Experts of a small language model: 4564 steps.
Below are experts of layer 3 (counted from 0) of a mixture-of-experts language model. Rows are named router (the router's row for the expert), gate (a neuron's input weights, with its number), up (a neuron's input weights, with its number), down (a neuron's output weights, with its number) and show model dimensions 0-95. Each number is 500 + 50 x the weight over its row's rms, rounded and kept within 0 to 999. Numbers have three digits each.
After each expert's rows: a language model's description of what the expert responds to; "comes before" lists some tokens at least twice as common just after its tokens as in all text. This comes from a sample of Wikipedia text that the model never trained on. Tokens count by the router's weight.

# expert 45
router:552577487450498623460464474454515558432437567633476424443501506520445550500490433493522454560562547473532434551507561508493520504539532477413427470485494449553505522482501566539454614459496514569433451544567439524561490416528496492512533518442465470446584467427517591416446459467447510501
gate22:590583531539497521460441516458456524546514547425629521585457541492544508468484545426458437523553471539496437565464512532520456511527562528522439532599516568576462459463500466480560366539478429607504481540569493474491568481486533540523564415504559459509434549452514603491543463520436538513
up22:529445487609426566441559478455666381510591507481542474463502414471519499541544513448561481559510498499593536501566441532520457579486523500525506531453511526533508473442477517452504483490468606473491564615533473522527540545452523523544536496521470586497524430616507476497591432498469500484
down22:486526444538509551470447560539500522565423450443506490624473654466535439438497515434443495485440437514486362568450505491500565532498518512462456526489542535528510555476482466478493442562449387477614480465530516570424497501527479474537505426458467423491540603512472577574496492499554495485
gate23:461600449560505600491506469476571500518560571466515558598516524441533541436500551472495489473481551477517438526459504523540388531530528468524455484472502494489560517481549482489589637519477438494571548535571388527550520517517447494543522412451507427502478350508596556470529576476538491476
up23:481419559499614451559475511423437517559521590498433540451513430469478456495565489564564504490493445532462414467503576483458458520535403464564527423584539550521511430485483560460563497446473481422449468500544497444528469510541523521545406451485483456481606567537515564479633450522505513553
down23:472587418534479534455459479499547506513513599486518489549596465472473487522536576599516554492498633567582604520540494506487480503468568595462540531500500581506516457523463431425459438588454420483568546522482475505484502546466433582532566506559524503534496402442512453460556478509606514509
gate24:501495501447477419440516533584504508576589509530424514463502571508560509557498490467534499370549440603615410543449488535423539517493567451491450520484526515514443558524444354432507463476511504555541498459579492576410543556483452512478562524534418508482538442483473512515475479515504588525
up24:594424559509394590500402435484456543486463520549451458400492468511537549383472477430539552511544431427531376490551549485444504456478524478549520479417535551490450436467494510536488499481519440506480510384622462532488506454575606502441519527518466536490502502573489504481517536507514540458
down24:497477483449490452596504514522480472467482507493542541586556580543509454540416519553488481539439524506522582471431482490508464576524537499452480599591432471477507566535367604525542503497453479498445445554499522465469434610498419504506526511401569471464552504474463452459578453517485412387
It responds to: Commas and prepositions following a noun or phrase, mostly in, of, at, from, during, between, as in rise of Thailand or Glasgow, Scotland.
comes before: " the", " ", " a", " and", " which", " his"

# expert 52
router:485470497442572536438467553505497475548490507649380408421515518455488512500527468450527525576576490404429434553580573473475465502489422488430472411488507543500467510533552507483475575531499548475459524484567542517552543421520530558602487515481387521558570474434461495490465508423518461524
gate3:507488613516457557475503465564548466574592488519415459499525450552415430491531586452584477497523517541472489490487526492624448459483655537422504486501576530493513479538488460530487448465439425564549549573510506540505537508442522493551411461487599601561453529468549478525508472474530502565
up3:493508451474494524471572429440411512485457551461519470533501554538553550445493530496467538503537444419417393556455481509588501498423527435502503580427467503578489505515530430521463447551518520409500521522546414452472560505528415481565547595601405464533521516497534513460532420538543610570
down3:564423528562484448448404557556488482425503448381520546444496491432584472515490489523506549500462470446455566491563501559494465538510495477421507517548442506480478569472490625481553436475443440543495598443547546451454518445517577463441504544463560491490568554372426525598484514482454504500
gate4:493545515531573526614440525584510538555601455585524444530482494405484451425538465461494478478531537488438541550514440480402410453460593543452524464523402486540544433456580565527519618453499441538445445510500563468610545509520491534425455477460537454510494506432468515461497518473545503500
up4:504487571551504507495489504449596417629528541363458535524529431467523419457480498568465460412503500506502488555550492512509523550571454547462467441396507486619510536483470436505415466513468490438535576452486521450538493523587428468440490513537438499559491514485479564534396403523447501517
down4:480544553493516491477525433473417650433444466525552516442510554540496555552477575430506474484533497474579563586439469511422599483490492494503511491478457470536563518494554467426442545456588527467513490516451506494592421525483521510475527523582614440490383433569551442456465525467476426509
gate5:536505492502438496458506562495589429489506511566462521560443455313487461431493573556527472441564522486515508503440489572477549428422499591483536441515428529590488494501557456551471514491514420487586618514482455409535437524535481493554510444443517449525589477465464508523487443450447466494
up5:442510549400474444479452624482531444432492535470441536405498498521528456462551580408511501461560575510499369514500461496478539414540529530526504455475449462565517497539572583514597433468374511510460554490458468475508414480485492423523434465527502479470465528523416518506467578490515419466
down5:507568492474523524450509528544499505515451577557576472534529516586528556600578532546474518497400535501554561543471432516527551510518536496468440454439491532563570521515473567482524435457540551531422463448559490550545444515440460502411554552636534483464365559429499540436461419531520438490
It responds to: Inflectional and derivational endings such as -ing, -es, -ation, -ains, -ies, plus common nouns like game, work, matches.
comes before: " of", ",", ".", " to", " and", " in"

# expert 54
router:493526421460527559454471482462478448491437563637431488469526587528471485537481479539424430452537491516518452542478427426499484521457464473441456459476501522510515491446475530527453577492569628565507458526551520520561536525463511615508535531448572508422491491341449560602449508465512453513
gate5:527455527525446528489419462511487384450466518490498385450500413483542467500475559404484448523456505478544509456554522451598490490537452555477417435413509486495524453537463462553431566529579496561456476480415543540532476500479516515520553453446471499499579496595515516479553370447422621473
up5:456468497462449479479559608509524512524486526494522462457505502496456639478512488520577530447512461502454507527559402557450467446471560521448577570522535525453480561566625492394530579521476371428558429517491522451481431474481481521486507630494586449494528487479492525559552459535511575500
down5:491511441398487467508541599550512483472493558476505532447411466466471368516498511501481556572571526480487484506494570569522463513501489521621497480534437519603590503532434440517464502551513534431554488529414470488473435462357467448577468565472476368476545500493500484419504474469546487486
gate6:507498574492567521517541453474451451544520512531517504532515512437531546440590468486524474534484548561439435468463480517458484522460483554599464417445465414594507492601476504499479497467521461458453520536561466499428605441534556472580605515554508474496476565497500474365458354496512442591
up6:563439530470481500586545469458488359517458459511533510615529488470529564504613559529562558481545512513576415436513418415467496489460450532450459467464457469566513557546451548477579543471480516525571540481518535532509577512569516580649523458541503431523486490482528461466448451478475505564
down6:541584586465495505484468512519508489485491422593521472520512476527533562525542520541522466412540520573492409479545488473480481506452553535401586386566485478527414526429507516570616501466377537508530526450406474438541535530431432583527535481595572497510470495539549447458505430504459514536
gate7:487480450560575516496509453518593523542448546648494521520473390501431514501529478476484493403501532447485557437577408416449501498541532584493579493572512522456425525523510416534596442513471494573455496517563469439522542488489374484470560519511504521504539422450426465548570456461491526483
up7:511411390514527474560581538550546482647400467486488484534474503537446485446528529572430520504414437478493464471516465504421475445543486511549494528536435486569498488408399449510431528498447517492563506531553561499424575524372517447508583453424481508433476567505462454521458486521474507473
down7:530490434464482488551548462570501523424443465528500561513498430474481474473556591563461459547444525444582469489502539566531409513489459507494482593469511481506497501487531529405464468525540534476409493541429559515492601537510551457465494369542638558621462473458492597439488499567498440529
It responds to: Pipes in markdown tables, colons after infobox field names, and list dashes, such as Home runs:, Facility ID:.
comes before: " ", "\n", "==", "===", " \"", " D"

# expert 24
router:595541413463463542454458467493529510432493555633468462504476515482460513507425482505522492553574543433550467530486546488497491539559555445469418489562509416451525483465420520506466552492530515601471469503601492403578506415443542531590503420472482489462526439378505572416495444458494514533
gate3:539479601402508423513487471582582472527432495545481472481535483513554491449471508396480535520558536573365426524558575548521475448553502518506490565480490479504491374535428536474477591552442468520546497481519496437551444487486533453530356485444431526510483611513566479512487503536449499509
up3:518467547477528562482507425441525435493424616402450576450452568471523456480417480520495518512475472473413480473462463531509572457475505544490523441525471556536510570496480509459473413404365555561438540566442587468528469518526525512445511536499461541496486552555435346489463477479492459439
down3:521532498479541437473478495471475559485528543526538515573579477489526466570605427489482517585510543666453489505448538563453568494501550551467506571522531493525534418535455482431613469530516450491391438479437482462510527536529425535484533516479459505510518478529463562541587432574624584494
gate4:545532510578497476437466552501494442520349555562442434462572544508502446523509544456501540451517464557448546455499476485418446553492483544464419481508435547550468574375537376524594507544435507470482498555514522527464491427510485589521502537526508478485460485575467532551542600472490395546
up4:513403509529479417495437523598495577470411577462408455399488527513632502518401474498525482501540436507563527491434530507463527473510467496512420511517482476480513584366496447502417498488450498494433535522477468595414418505366478515496507491506526498529512456482490526459539420489485534563
down4:594440457486495417502529498575452502536437550422429447526453566462487481529478498595377486457527505519501388574432450514558580433578472461561497521483454553493535490522508487498466534506531474561533510497507534427542470431509499463531546468545494472536565380567482606574612443507538490473
gate5:538616486483585470450543453446634525474485563454419532583458553457493497541447554528534537518534574550537495476497446542512505448512517480533542477514479430555513525387461548509532592561437524513487536532573434616569468463450522448518515533449524580454478521477559443510481626499451439481
up5:452542508517493503499469666454507482490502542515472592492496498478494514487449563444496521477490538530475417473444522467445468472508506561571488519512487585569497411370440544311455545394520472528489543438554487455471450533450563503458451509432535519492558495506497563443462462506492505602
down5:418520401485514541446468487525401516521475467523543492574374591467543443494321580477481479539491490550444496574383475485401540522479465527473510557496489480486562542503543403477539490517513446462559449460473491436505552527558557517527472495534493537478455496527409491591550496544499489565
It responds to: Function words joining phrases in running prose, such as and, of, in, the, for, by.
comes before: " the", " a", " his", " an", " its", " their"

# expert 62
router:522521458493493609447416496478457461557477575652475467486551620409456525437481546457542506507563541409499512516479485501446485474541403516473437464536536491493478466462483579464453504546513455557495530431568475450530470394462556589519432465491490421455536464424442539495488486394525516488
gate3:538478549532457499516436511584456573407490483608507379458544554574484465548578474566438513471505499546440482478543597443504489404494445535509578471439443532555490402495526538512508501547588485494493435468435469559493470511501479508442399611518387479487495558500495532505519410524546531494
up3:465496508465488492443598542590519534501446551396609480530577503403471489469425505482508538477516480577536488526517440373512461521484494492523509493545472419429545535463472487460613441437456535543436596524468522478542493489472550484482508413432603474461532579519481520461512530616563504562
down3:568439499525500496488509534474572536464478428588387423457590431623480476561584558419447474515536536406583450411471519463558541460505456468530561498460434603530521535489428456481435451558507471505511455579507491431525486468501533513496567518523552428515496491411495541542538556505449465475
gate4:461429504480483487475428472434572486586517502488552349515634484535509444492372458468465549542549526539468475510527543503481474493555524634565428437438543536424574473472490551474533548494492530414508537506510537522463483507515524591496514456458507463493480408510618518485420519498510496575
up4:498506518483481559476544545409472518542543523478462485425549473519523462537541452529417525509497386398503581451438578493511463430467458487405496514550546510473497541341444445424442553554513459480499500468461460589475537515492477507473485397534566527478509391448475575439483518421557567464
down4:496510471405407504489509654514485506459520593533492442474502557413568492520521610540406530476442525497486529552529564523492590467498470518492502474419496514493593553585431427501566567528513525532449543433515466483538546564565475535465522455399497445541444482547473570486499523577506565560
gate5:396432576531517518399507526488550453516548520476454422416541463532510574452530505449438508527489514499525474435446520506486535508473423596488476555433463509494511487406515466609475556646533494538494494487453467560518460432462527384526441407446461535528495531556434472536425428510449556473
up5:505567484373515547515489398455399476473425498534460427453449371542422492474476532523572525476431463474543494499530553475461454555498529419525421505526536478536566507506474498501500481486560469473530533482567523537470443499419445517549518509461428554393453460452539535447448335502545503465
down5:523539539534429595489537526462517455486544515429476482550543517505526607420474407453531383468548597512503412541421447558457465472487522476509601521558407491514565519468563549497519481495528462510629471538534403540479518481524544558508528514476466495531488448470444408524618569530525480464
It responds to: Connectives and function words such as and, as, or, to, not, his, that after commas, plus adverb and adjective endings like -ive, -ually.
comes before: " the", " a", " as", " to", " his", " that"

# expert 63
router:534489480528611508420474437485474478506488526624344444525484526438461531547502467444556418576574522469534477576466523459513552548437546457453511460506496507481511481459543572532479528557508579475456543579503501489497529435442565563646578448484446495504569426505470555528469497454546519464
gate0:453549537500559488447465491493580516635487494414488490417588515471452479500427503596522536437484491435499459608519423517521524521459505486427486503478481423581396533503438443516415477493501471510499502531483498396560445429533608500491516534569442485492491466443455510580488565515403558555
up0:440474489425490495523406440413467378589502512502520495552481468490505436489450479500561567497488555494485459509434416564478446560436556503608452413504609496551519541488505405603518477467474563497500416465466509485484533377515495475533471522509519559411452585540464519505442488424487536477
down0:444619428517469456552511566471411479580542507558541555463436484472505444456527543551569575495569532445536518494508505465443526503489527393476588451497392415552586469521553391444475550432488466474564449457483457561488461462527523459492551618485504515406511492548530542450499493497481540455
gate1:520486395450459472495479441537510430506523492527459411442472475497516433489557600553463469497559535447450471571495506361526480489520476511563523402415483500507496393589504452531427523514416419515445545404508566482530520406576527503560394539483451510462504502536443477497460438437496505459
up1:533517481520569485503525533481419497428505561477523527499520433443553516544508543493615562453434548602430493521419514531419628565436482518511526551512543548493552511467603526468535401431512624491528530515534485507531477536524467514509566514431478524516563438427449491400537455539417504572
down1:510458447525461472522483471562407452478558579525528502469611481455509473438478447581499534481521475462532520589439507431435506532484485395530414528528482434520474537485476537387542507516487351561473478430558465520419429498509401515499531522418490477573512498411420530571462517465453552487
gate2:464489449521552585432484515499399604425500505510490530448485456576466414566439392515563514476495537516565457522558547431539511508480463462531449492531441551452532420479506553415546543533643486474405530534462485460525399520430476558481506445565516502497502487475466482574478485539618522539
up2:542424582446499459535501484510476482470483575512505454502576437486541522492504585437653512575476504516540529495503498543497393589540496540498469454525483603410550484500517456420471523485458443567577494480492396510481420426543550545584546443422450528519396509539539447530509457498519532570
down2:451597535528487435531537439434519492542407586529454512482545497426474428490479508587467594497511463473532508468384578426501428488448485509513530457547466408524541446487342573514453501479489441509480463474520524453549519409502515598569561467507525439487487515531540487501516509362513502493
It responds to: Latin-style endings like -um, -us, -ia in taxonomic lists (Phyl-um, Ap-us, pronot-um), zeros in numbers, and header words like Coordinates, life.
comes before: ",", ":", " of", " (", "s", " /"

# expert 27
router:517525492512488549421455512451458466606501531564519375515604551427466570530495474463503443541562538415526509509509471406577494479517464530427469464468466460472446524545491440495499534537587554514458479492598473439555620457475495528515426546495487491590586488453481565493433432406534438502
gate0:481527529563522439444462565436586536489466487524571476452529541425522565461508512500524458492447463516458469545440481413551544463399593557436415473459506481546429488490455480537504519511520477446475449520533504603441535550516558494468478662497429422582580547448438532521510489419433461541
up0:529513434453461514635467473538451434437489494510520512377544498500426476414441526634543585472451510471479501511444386443483502478454578506529480538384573477517552450487485526505530516539488520498426469460477451504500507532512540467509521442571566438514488456473416521577565566518585425481
down0:462592550576504562451526562457568491613414500494486450488516548409509521505572489434345397432438498502492410508490566539567525468430447512536463415546481493566517510451452421507525464465460538534538461517586471519460540510633478511498447533494550513554526474506496480454443489525448512517
gate1:430467427541565532431558501490521405486479461575659494507591452509469544486445482591459469522506456499483482466517519495489477448460426567593470520460500490512523525529507500383546445427568503452540565598570540493507541451534459535508496422405523506622521479467512440548445433505516526471
up1:465510550504438501472454514509421563473525561434483490369529463438474521549455587564533509429510488536547374488614530580474502536429528500488542547465482490572431546540488517406542512522398554494413495574387502518451534459503493449566547458508513509493463482500511517495506617442478488587
down1:588598514522510526513441560440514487585549498482485461599426541424538470571518554531498435500477513458507551440475516539505596480443576535476436442581509483499553499502483505509530570552468534596461462464440522559499610554493571524559515479521398443485442471549532644570476469491490488566
gate2:495514527485551511570428458460411470505534491526487533602494534491539479527543531601514488539495520561475432531472560432384502496505529561436460444573432453535545450539430471447574560488523477517504419511594511491537548462606423602508472473458498386488438480422470576525476603513544519482
up2:465478480471517455445489435450601580471481475508452428549583509499518517450472414536475508595411597497462449565505475439514434510529523571517470438376488418538422460473513454535488528425517470423553474449577469463468517413556519457518500553464429517399531557573466508531488509532464430438
down2:384505453460536468464548407470430518435616538486532602514445541439631497413475576530508507401507471467544540496469625540591481486498473495532498564455490466520497559513497427505415543598492499517516508478510483490415522490418495454507434481463492516424587495530442513523481547500434485505
It responds to: Final pieces completing nouns after a started stem (ro-ster, ro-of, fl-ood, renew-ed), and whole nouns such as film, album, team, family, man.
comes before: ",", " of", ".", " and", " in", "s"

# expert 2
router:537464480513547553504467432404541428498461627536478481452549533536484408534433472523477537519528533492522466615557422455456469490497468462410456482471552503503467492502544533494477559509542578553540475497566546503570551533429523635567503512403499501474598424441460529484497449399541436549
gate5:410489492515516498443453550449398560521533505469527423464487484491404495505615486436525507498601535399476523473561561493591425418474466550562467486491456478425511557540551456449428610526565524480453554511588556527475545483542515544501451551487455561561626536547514522453495464462475505518
up5:503519462564445548470433444409481440460543446512583464523527497483490487537533525500635447522422444537474596542576541421523471508510389400443528458441529449504540408489552498512520475483550412396503586403540533491553518457475586449504519531516454469533470479540489520518498439524542580539
down5:446499582452465546505476461510484517520435536499538547501508576510591581558464486490551558482458478509486514568506495435480563500489586548519581487500525576588577446510583507495553464499489512363560517387485451515457512460421537375428435503510427416435492453481460509398527486434470488471
gate6:526478481437441523470522407504579424489392528487442522467534513487513437476433530425389467515521445538604500596494536486517477550498432496515465547536467456503582459456466604434498396547481489512478498572493425557548393512429472436502513484537464533492578513465560551448379475545521515503
up6:463520455556439446506451521556455401542396484527464502591541399507605514523456602548489457489524554506436502577437537522551504488487539496428509533545589553529522514517540509465532477485442530497485492535476487594464470508535411423572536438350524454545510471600448543493517458571515453515
down6:482520444381444483504512561449562494442443491472599570499509576487488499469462465550532530466593463476383492456468529493556504515480483401444565496527529484447469578566542509496510544468483567566520424533388494458533440642594472490454489445492469593557557443477542507460484536475475479447
gate7:501484470508579481490450570483535543535502500672469384590514515493526610482506491588423516519468539474407485529504498438448500530519593477548507481467474518481519540457459511508359527526516408518453511559527587392500487519486566509433519589489494483504500502505587563469531498460417538530
up7:492583479523458493498560508455482484458516575456554552432525569477493429529484487525544464415503448547578483497416530427530567455496422490422514460440445379577532485429481464442532377394515604465501560436494422504491516497465486503421580448534523496456468513483411525469487491581537466462
down7:441514524533549473518457607581497509465491576476471491433483472426570472540546552459536454519595517497547556465536499495538545494573520545425574439453584556513521532481521613492404515558499402497434588569524534544391412475516545428483483454525473559467578459471566501526540439507466553527
It responds to: Forms of be such as was, is, were, been after a subject, plus pipe separators in tables and some name-final pieces like -an, -ik.
comes before: " ", "\n", " a", " —", " \"", " −"

# expert 12
router:519551519536534488436461476511503511568524545531452374453571505415375485538483437484514489500575602463545413539510437455536461523463509511434492498578506507498451501477440540540497586524487585556381477455566517516592485467492533529601579515486458490454504436445399531582462511440497460483
gate5:564558495558538523495431571460543491514459472530463444531508531387434470500465585441405503524470506559470364425564524506400549534426572498439433462438473531507394481431515473431492464521508578605495486482531450513477528482550414529466503476473509585502535430481458454469551553488444498442
up5:555509570520544471462449425499513475481461405476459545529621500538574519451527521526552459544530523385609429487485468525452504499383529435449475463500481477511531489506508500452502544620603481470521493456444553545590586530563523582530556441492493557519511523419462469550509539523395521552
down5:458441541546596456515483507476499560519445515458489474490462416512478539541472458502385563596524616424520555532421468614487513545485536485454458454487515560497430448437602519481525520544558501546500579560526495547468467526438513506473469559519544518591396464499550585517515459390485474425
gate6:448538484472476490433459528481466483398550519484378463437523528516523506475381575513582431468558538418470497551470442465522531534415550458501582498507476496521540498582548475473516549524491530493609468452585566550561431527573475476624413471517553512482557423538505503471503580521578466517
up6:504614521525554504499454501433451495479549568533543483469470462582543554513492531578529544487522506474456560501343489527596481423486530390551512527405540477454614460479536396507469420431518510534425554452505483479464509511433580432454504522476547517444568474515536503486534476467399547515
down6:466578419493487488452514471570403482441574517526535534481536458572436483508529547487498570482517527584455450638538473556519401502535431488495512480477532547494601503570439477411544497429572489442423556534499552408489530478444450458495451526379479447523510549495493564503595461478484507439
gate7:475560455457483519408488371500485404539420514534439494426511564485509514431503421609522445443552606566494465509455516532456514434490471537514554549487495526430431491418506501422499514540468503544455496558576464447486544493430455463458502400580550602501541494426449536490486487417527464475
up7:541569553559566465447555443467549521635531503548463518535543487574542517516562571529566410515498471481473565502601509493493539450583553457525560497526562495427526406566564507476532557448433485538509533554511425459559511524551438510458434538489464470446468530451477470592542376451502492573
down7:574543551436524502502537467495620484491466498496535470430410515462494524541426534567562484582507524539571581402559470419582515546403538581550523493533507440572472497516570556493515504607470416497527421475518471503526474418467389522516452504471539471456473475573505554432429491541494542459
It responds to: Line breaks after headings, list items and table rows, plus some capital word starts such as I, It, O.
comes before: "-", "|", "==", "\n", "===", "The"

# expert 30
router:463579520540517584469498442501530491504472596613514481566588552524443565529455433458497457586547536435550512503473446408454506490466542403442475438537459465492462485458534519551505525548499561526468446483582465519534491403413488563492536563506498513412542524380562601517503494483543435557
gate3:492469425495528538416510592556547522580507505480540394490488478477569480515449497557402467496513484466577527486456423533623529527555473467532562465459525530414617533489486457397539541462546530438575510520514430452500440494498499535506508481515555512490496440576500623556635543489512501463
up3:489507513314427488530440518556414453422533429463557489601478506511477520488549526590492439482537475531450557487568492581460470539505517486475494400502477526528544536576462543584523490513520512438494424481471568547498547447458466549494387545627459553509525550446526508503532482535422477520
down3:463536462469592559599516502565461472454553474400420482485517439462490487437405520514426478504482499501534542482519480458498521446477490424511441494442513535536531570557409531564537460645522427521463382594524537538370446572504462526521487558454523497544489540557505403510528500508532530479
gate4:560443504481608449468411414448536471570494508465524532510506530454448506480525489512598547501513512443402493544554452437487578540518462482461594542489506416594547452528549546479456460544543548580452469473573545593516421494483386455480443529534495479474536526542498486553506469478478582366
up4:635559534558576443482401509510572507475443515448557609512499519468497524537521630490474545484491509502523484483501533483629463467512480483535468552421566498445488542352503460426626495512540557538513492533554492528495462485482431485498625550506500505518507472440558531522497507482538587503
down4:485525514488507491453400473609540545567515473432540519428501505447383520526559554493545502559580571542468561426573486590545590410476479567523515478551510541526483460480505504493577561519487456520475611529470585555457538622551509418533458490521501523548510451494474401526474485556469440519
gate5:527443470449463517518472459452638476521482481615551521575510389539412516466502487465466545473499433479490405491586491484503488439507540524419555470486517623553576483543464522546522564475489535460513514424555568492537479427577408452496576458467452447505562518478538566470490565444515566444
up5:588517479445499610466566399578502512442508606498520464447411449468461482479474533438478552432419459514575412535460537547425486528560474541436532472552461434412528484499516457498514490661563519519525450478475499525545478484445410514502580536539504495503457485571447472528531425537500455539
down5:500394498472493604511419484421450460490478459468549540472505463465425427425452499465407502502530440524480463530427489466466474494373487506436565494476449515530503479421514480595591526509517478423460411540476583486555515582514418420567421474480427527512503470517560486468553459522394468485
It responds to: Commas, closing parentheses, colons, dashes, equals signs and slashes separating clauses, list items or dates.
comes before: " ", " and", " the", " he", " which", " but"

# expert 43
router:503575500522545496482520484501471544518486513626518414544575487415393460474449437497553549606521569534523497581547526524492506555473518429435380481483446501501559443479511523474530480511476597521493515520553521497582501478400544530605510472497402500488539512438422534609461457415495448518
gate5:490435514413495512541443441407409511508530477473464445510477606474452466384445504485483467585534423480512424462522451583567494469454539407473411476450561481553466420550507500510446441539554560480498524456518468451415487528506454470524514550535453416547574518563510449466527509411390477506
up5:490550433444530483471471511396520465428558472588521435385498550442458466501523559543493479454381523549517517521468554454487470485568501506511518479527387512482503520582540465589470577490503487497430490475447557463444367485469562589429457556557533559474462530437511542509470502504448467382
down5:525446508457479526423468423580509537520562548409576534645433469438470486541534426494501419506486459479499503532492546571503439555449496520376517511560568431512394451492451489488478493466465483546580531510491565559416548631467463419494566531439462438472543513507538503515524485462461521497
gate6:515477545618486520486490394546507543514510490488537544444518474454443433450485468489524559495480475514450482502446523450494441514439478490504505416578499480522480521424556475460484504549566547557495536503523616527522459484397603603478551528520502423546500403487569488505429430574552345575
up6:432479438369501474510476614525544451506511420446464461525557480465390510490541466459561565444484628568506514485565519461408493525427505523567487501468465573510568592514452427589480457450498489490478577481597518457443501484498583507508481466427561519510517492548502529465554504530592472447
down6:488494542441481437496504523513526445499522503405447407422556527456556541671551517514472462459593542599542549462476513502554509555541486431537513491515510522513469415467505462530576550536517510443548518436582537450478531410478449464553453522422465445550522523563517577521535574558576409501
gate7:493505394517489519471463581505545512455466474535382552505524488439480448499539581388480537430497549525454483499582484467636419525462514512400435528425561424519512469562529562469506491555516506492573468562476515498468558440517428498492512523583489419477464438483505526581523526522434530374
up7:552522491515456504497603474456477510448529502558488506496502567504381507517508453456623491579548501554597543491456513495497460541562499435412561372509525450548521525546490573523526595452466584562568557463444462449476467550438543511522549535525456454540519452500371476445494445500476582450
down7:427524481498519466458579423522465479484478473492536478412468427529488472452431448500479527554534557519410534500411475541536441505525574570516375533520467436520477459437522648468438490444611483502509486486456513452483558490562405475483518514471531451469473481524527475488533446392374450427
It responds to: Line breaks, opening brackets, section-heading equals signs, and hyphens or en dashes joining compounds, such as record-tying or build–own–operate.
comes before: "-", "\n", "|", "1", "2", "S"

# expert 5
router:449569478483526515483493505435536483459449562546406482562562496491468567520500450516519444530559531456512519571535508434438547492441553442486449502524479509477458448552453460548444583459497484558484505555669500403534495480437579583554572570485416455499530476437468584515544446415502400514
gate3:501470397466518465556584421386604403457588532561644474525507459556442555501444541564500516509474523398519479505568544483428469537492512430477493524495512519436522443488462532492424516450493450466615562448501399529564542516475519525531484510487456501480461457474464473540456517498416489443
up3:481517485317548518493519453486415536442630470538588416475507450474456508401471526553395545559508504418472567468529489476422470475574604449500537529484475501474506456514561414471467463521468426423485504481562464463522478462560510464476500501557453509542528439549493494525535504408491457458
down3:497450539543481418474524543574578575502458420515476502534528494445541608560477558591498436492517493527477429551485476515558521404465540432532608486467580490477510543455439579521410583499469545640525467543489519504430460580498596581513501461465526503528429560483519543504480486565542478533
gate4:472506449480428527431410452452529446495496593499376519447509569410498486596473532471450414461475477596528515514489553530489521503521544520476516508475520379398572483446475491488405486526496501480470454543539496431482436470558442454620503511543423569577504436505524503484546502445406549491
up4:627399479393438504521542540529438517462528433518511536560495465445514464511563584503506547483490440480539536496519526469507455445422496487569466492518484555438560422478575548456445454516589493455527520573536499469489422427491554454533521587484461548497435451326487439492566452491524537492
down4:487492433518520529455509542392448506500483445551517500461575598469467535452502494438459527562510527507514471452553589521444522572480437523501504591527508587530521510439508479524524463457479534454572418374459419483576470540451532499436499577521515529457440558548478507338592510530560457571
gate5:476358545580572468408611535513529478449517494452520479516562561520503551519468506509525445466523467450532533492585572478434512470525513525581538476515445509506419547397439471526378495505483427548441519536528471436444457492477575564511550529468522534616518505460481566417577536496471427484
up5:523591447477550490453486487527489669486572542476536476511413562519489485488599518540524484440620441514456423448509504473510465494464434477495485538491404571501504575526559486483497523567504590579367571548477549518521549526498497447484529506523490392478408482563507483486555543471436483483
down5:485494537487503491482497536457477404462549551565492550457532476466525596467416486476525497487498515494443573509533540445467616602520524418500533522513557457428612466513494549523510567376412495558587443496552424468460508522555549443481492447545429480545469466588567522533432505589502545577
It responds to: Periods, commas, closing quotes and parentheses ending clauses or sentences, plus word endings like final-ist, co-found-er before a break.
comes before: "\n", " The", " He", " In", " It", " and"

# expert 23
router:490494519494526492418442475477445515483429523692509500526527556477464516523461453398516546577546557516571490523519522407511513505441450580415526440577586513462534494508476527483521621490541603494449506505566545504524469448506507492563455473467400577475552479414438541520511526461446540503
gate5:540544439549488473462611491445533487532463404407455557580528489514501416449523524501527449431539645465525393546432528489480527563568520462468521486528442510526469510561573529517483471458532451539545541461478533417428511474486546549531499561525483484547632388518486547462481436491558546448
up5:452498506534474537531539523553450552565501483575444483471492425498630450506453583526557508550501561493553453476470450577545526542505526464526501475455551513455524417570462456504557559508534464569549575456514500529468550597524466426382513421346396489498448526496521469460542582553517494466
down5:534448420576486419580469527559457454531472456604461465469534494503384555535457462485491446504544506487471487468460443531549458643514412445520508586371557558542475523478586506526562496507495486500515604480509594506482498539482528545509535437586551479421484527496457534434509511480586458486
gate6:515530486654568513489465541522575495547516449528507494536516471426436551508497473492433493497449554560519484494425645467546522433505510434507458502548441472487608556516548592429575499509489542449531607435496555424534522547504513478418510431498495458547505558437403564561490480544514534548
up6:442511480443484482559467509540471474473430495516515486612560472514465430541522444538555429473522479512457488489510464560413441506515514576500457423451537432425357476531437496509507399557442480506518478419523471503526615431461459481520516478536459646511453496547499408417461415556516509509
down6:496488533555488543550419475550534573528510511369480460536436464458460438493512483553468495424491458566532418440563525466518435569453527517553456434502483432414521495538484535464553543482590587590548461443515524491510504521474489504511553424372497503422469366430535590546531512483539540515
gate7:463535531559483532531497482502547531459545511487473496425490645471412479512508457552458477506516507534427509567504504442570452525414546509484470492540490455492511517453494498445472538548511527561475569547487459502576503489520495568583454395472675559555587520461453419461384484379510497528
up7:503466549606459500556606571488579512512495476524491483483515572584506485517504476474526591478478512538491530531443457412619483420483524558581525557588468522465503517481461469494566599551504535560512501458443500520542494472603557494529459325431524608525472556517487450530533543500511496481
down7:483599550513577491593566509559529482516459604589470497452500453475538490472547485484473458449555540454493534526510480465546486593490527444549550501557466599478468441538540525485542435544550556438562597453375519458415498527552516512420463482472535567576492487450435627521554524487484462453
It responds to: Single digits inside years, times, dates, ISBNs and table figures, such as 20-2-4, 15:5-6, 3,50-0.
comes before: " |", "0", ".", "–", "1", "2"